Weights of a small mixture-of-experts language model, trained from scratch on English Wikipedia.
Size: 13 layers, vocabulary 2048, 86.9M parameters.
Experts: 64 experts in each of 13 layers, 192 ReLU neurons an expert, 2 picks a token, a sigmoid router, a shared expert of 192 neurons.
Below are experts of layer 4 (counted from 0) of a mixture-of-experts language model. Rows are named router (the router's row for the expert), up (a neuron's input weights, with its number) and show model dimensions 64-127. Each number is 128 + 24 x the weight over its row's rms, rounded and kept within 0 to 255. Numbers have three digits each.
After each expert's rows: a language model's description of what the expert responds to. This comes from a sample of Wikipedia text that the model never trained on.

# expert 29
router:109151128141126116166119169118120137119105127089109127098145152121163042119123102126157137132119065124136096142141123105138184131171098099113091094115092107114106106120110088153179103171127128
up10:096116155128096100110110172171117125124101097155096136111117137123142106075096130113114134139116105135116141120127125142137113158125145135152104145136123099113144144115114130158114138146144083
up11:089140159126166136135131155171147149137148136116142135152144153113130137082088164122137092200159128123127143137120122125130133167142131137172118167144148144081167117084142152120102083144094126
up12:123100146092202134110115169143168141106147126128147129128116115076119141125086128142089105106143136139119092118119129122175102117115111090169143166112135141137167137124119136132137090125099098
up13:190127157128099103126153105123155153120119180112126132112139110134096112105144108165142126105161163132094114166087062115178092130123148154111138150166128117125141122113109127123187111102117120
Digits inside years and numbers, especially the decade digit in 1997, 2009, 1990s, plus capital initials like M, O, J starting names.

# expert 2
router:175140136119148145091164081169128103107136096107181110138125125119126173150148176105084127130151167151090146110087099160131124124101149157139178172145205129123116145138118142109107120152104130
up0:108083152113068132062114143125156105090159128093148120150162144150123140132113097168140159172162162145114158148132117119115100133102124153158157118170165099147136132132146129130142132138100091
up1:127127132120132152144119138083137102134118117103126131137150190137157118100116131140095103127128148146074151074166174103123127118117148128147119104138143083164127153166128149099145152148078104
up2:153100098139138073156137142110160137123123142090124091070147120099188121110125111131127119133130105098066098142133119143165124120105150183159150125161142128127118146117093131159131125105143127
up3:133102155126137108119130134181124129135160112132146099129124100097163142168159156050137157132164161106140145126138086121091120155138089148170113114162155136146136180188098094143109084141133124
The word as in "as well as" and "coming on as", sentence-initial As, and naming verbs such as called, named, call.

# expert 56
router:142151111138130127089104112117103089104103153159153129111136147124138169133073112134119147137173155131098075098145152134130140126159095117149162132114111154113157140080118155146138110137132146
up0:149083141119200121143111127129116085137141168128118094184146105150148155128130138119141130137147117126156118112115100153144141097133105114138122134140158132126160150140151141140144078157127121
up1:062118126149165136124097131160120087122130168139132083128119124140144157139099124126098123115105159160121127162148130137148147134108120159128156150154112100137165119132160130119082109167113118
up2:173124107153141168106122129086137127129096136104138138116122130137137175125135123145088098135138133093122149137113123141158111149136149128132132132125142096133161120124119146146173115164149124
up3:130148139113154110159116118135107106128130127128115085097141100129134137126104129129085177147106130133072081102114126100112136127114150155116135160164094116154142136118129166125108123144107180
Endings of person and family nouns and past verbs, such as teacher, brother, Jackman, officer, married, mostly in biographies.

# expert 44
router:113123095132150165128166123141127139117147147109172067123112108104119196151094153104130118143109178153115139138111108133099109124080134116137134115169113125133126099201084117097110124144134152
up0:087119112100119141103128096128129130091129143104135121180118125132143149101147150121106090114166138182123171137124131113120144131170122089123113107127143177163112081136081110139101156140176160
up1:112129122152140123119184154137128097151107136104123105154133172084121122123116155070090108123092127126106088143103116103100125131094114158136135157130111118132156112136121111107154166139098155
up2:079123123122160180100103179144124119081131140126120118135132104113147127124112123151131114149144133145153153165102153131100169147111151139069125170113116130118143130136105166139094087170118129
up3:110100121111141150098140131151140115142152140105152100168146116101154104097130106129114153137113118126095105143096154120121141144097150126148140116128110132145128122156111133133134060163110106
The word piece ent and relatives inside words, such as nineteenth, Carpenter, Serpent, parliament, and pieces like cent, spec, resent.

# expert 60
router:141105166104139127111122142118121150078100131132142108100142106145079118134169139110141134130115115109132135158137180125139136144145131170135109116153141117102133129165150117116112130135164116
up10:154148143111135127160108149094132114126105120108132102142151175122095106124143164111088176127188107121123130151156126089112139110135124127120103097133121139187131145124141135098114118196131113
up11:103118178115109116099132167162111175114110154092122121131155083126093156113137144125111106157114121113179145155127138131131149148110128149129120098086145137102164137157141124100123112148148149
up12:157138170112101148109139105149124118082102129153141143081181093136126163118116113113113110180083142133129129161092135120167167095153143144130114168113124116174106121119118133119093143162156108
up13:128139131144162116139148138084136141134156142115130161136141111130120139139130107127112133131118152117118120125107154120103126155154143134140139090138100110110116113143158156148124098129127106
Closing brackets ending parenthetical notes, especially (loan) in football career tables, plus pieces like -um, -ell, -ology.

# expert 22
router:161107121105155127135134116097122103125116122158152127157098133118142166115108180150120135131107158106073122140101117133139112102107114177186128149174150168108123155131094135093107125095099105
up0:151142145075162149120132146096114128122142114167092118144144158118162161140124159101112128111077092103126156140134137127127125158107111161157114113155107159109132143088126076121104121112128109
up1:156107163141128162116117165127165123107170128120112148155099155136138154120130204145154168081126087128157157121150060142149102161161105160166144081140110149082132126107095106128126138134151125
up2:130157096148111142116137116092146113128153114125110116164113103139141115138090147115120123133134150129154147179151115138129131136120116106190102102151077139103151139157115122151134153105099115
up3:152112117158126126136117096083095103143116110187125142119120119129106121127076133148090138142138084112117155083137112132135092144122151126157154118126112162105178163085126106122122142117173135
The word not in "Did not qualify/contest" result tables, also no, table pipes, digits in dates, and pieces after J (Jerusalem, Japan).

# expert 4
router:106148120136117121167127166119128143119107124095109130101151154124160040118120094128157146132122063123131102145150122113140175132168099100113096095114085114119111101118104081167185108168119124
up0:102117125080109165160140153172110096119151122118146115159165169090136119103126160130140123092129096107142076124142159112136117135112110154150123116151129096114160138136138137131086096106151088
up1:134119131129106093084161074149160109116109154115134149145154085112149121121096109139135111118110136093127104104105102137111136117146145121150134145141106139125204127110091153093138112098129126
up2:121122109125111148140137158159141089119135139089112079164154091167089096101156097129125132094112146132127166110113109106128148141111089168143121068087109131114164148134091133160128086124116145
up3:127114144117097128122158159156115112104136099142127102137135101136119100070118130090111092128109123182135107163144112132136124156117142128128138163113119133113190162082137117144087074152133118
Third digit of years after 1 (1928, 1996) and single capital-letter word starts like S, E, B, Mar, Ireland, Istria.

# expert 49
router:133107152141099110117183141153145158111136135173148166146117115127159133114141121111125093118141140173162186093119126137108126143146169127110154121178144162137120127120164126146122166092152131
up10:119093132111142110109108136178133135174122131135145131157112084090097125079156178065153142108135100149119103125137098140148101151129162148130117135127091124181110121136134109113157126122148119
up11:130144165143092092131150126141123120094180158084143147083160187107132128136148113099105121130119142142156109161135086139146114129159147106087144165133118193122140136156095152150079159097102130
up12:122121183113131132127135129114129174152150109129128119130098123137137104077121131088116101104120060144116158080092145094141117155103151098125095180185163118145147161135104106132066170168168137
up13:167140148137113110133166127133099145174170153146125153156115108102149126123156095126104102073117086149163169102156134182146124168126126118108123107112136120130120112119128115151119107095137144
Middle syllables of surnames and place names, like art, ver, ust, orn, as in Val-ver-de, Du-art-e, Calif-orn-ia.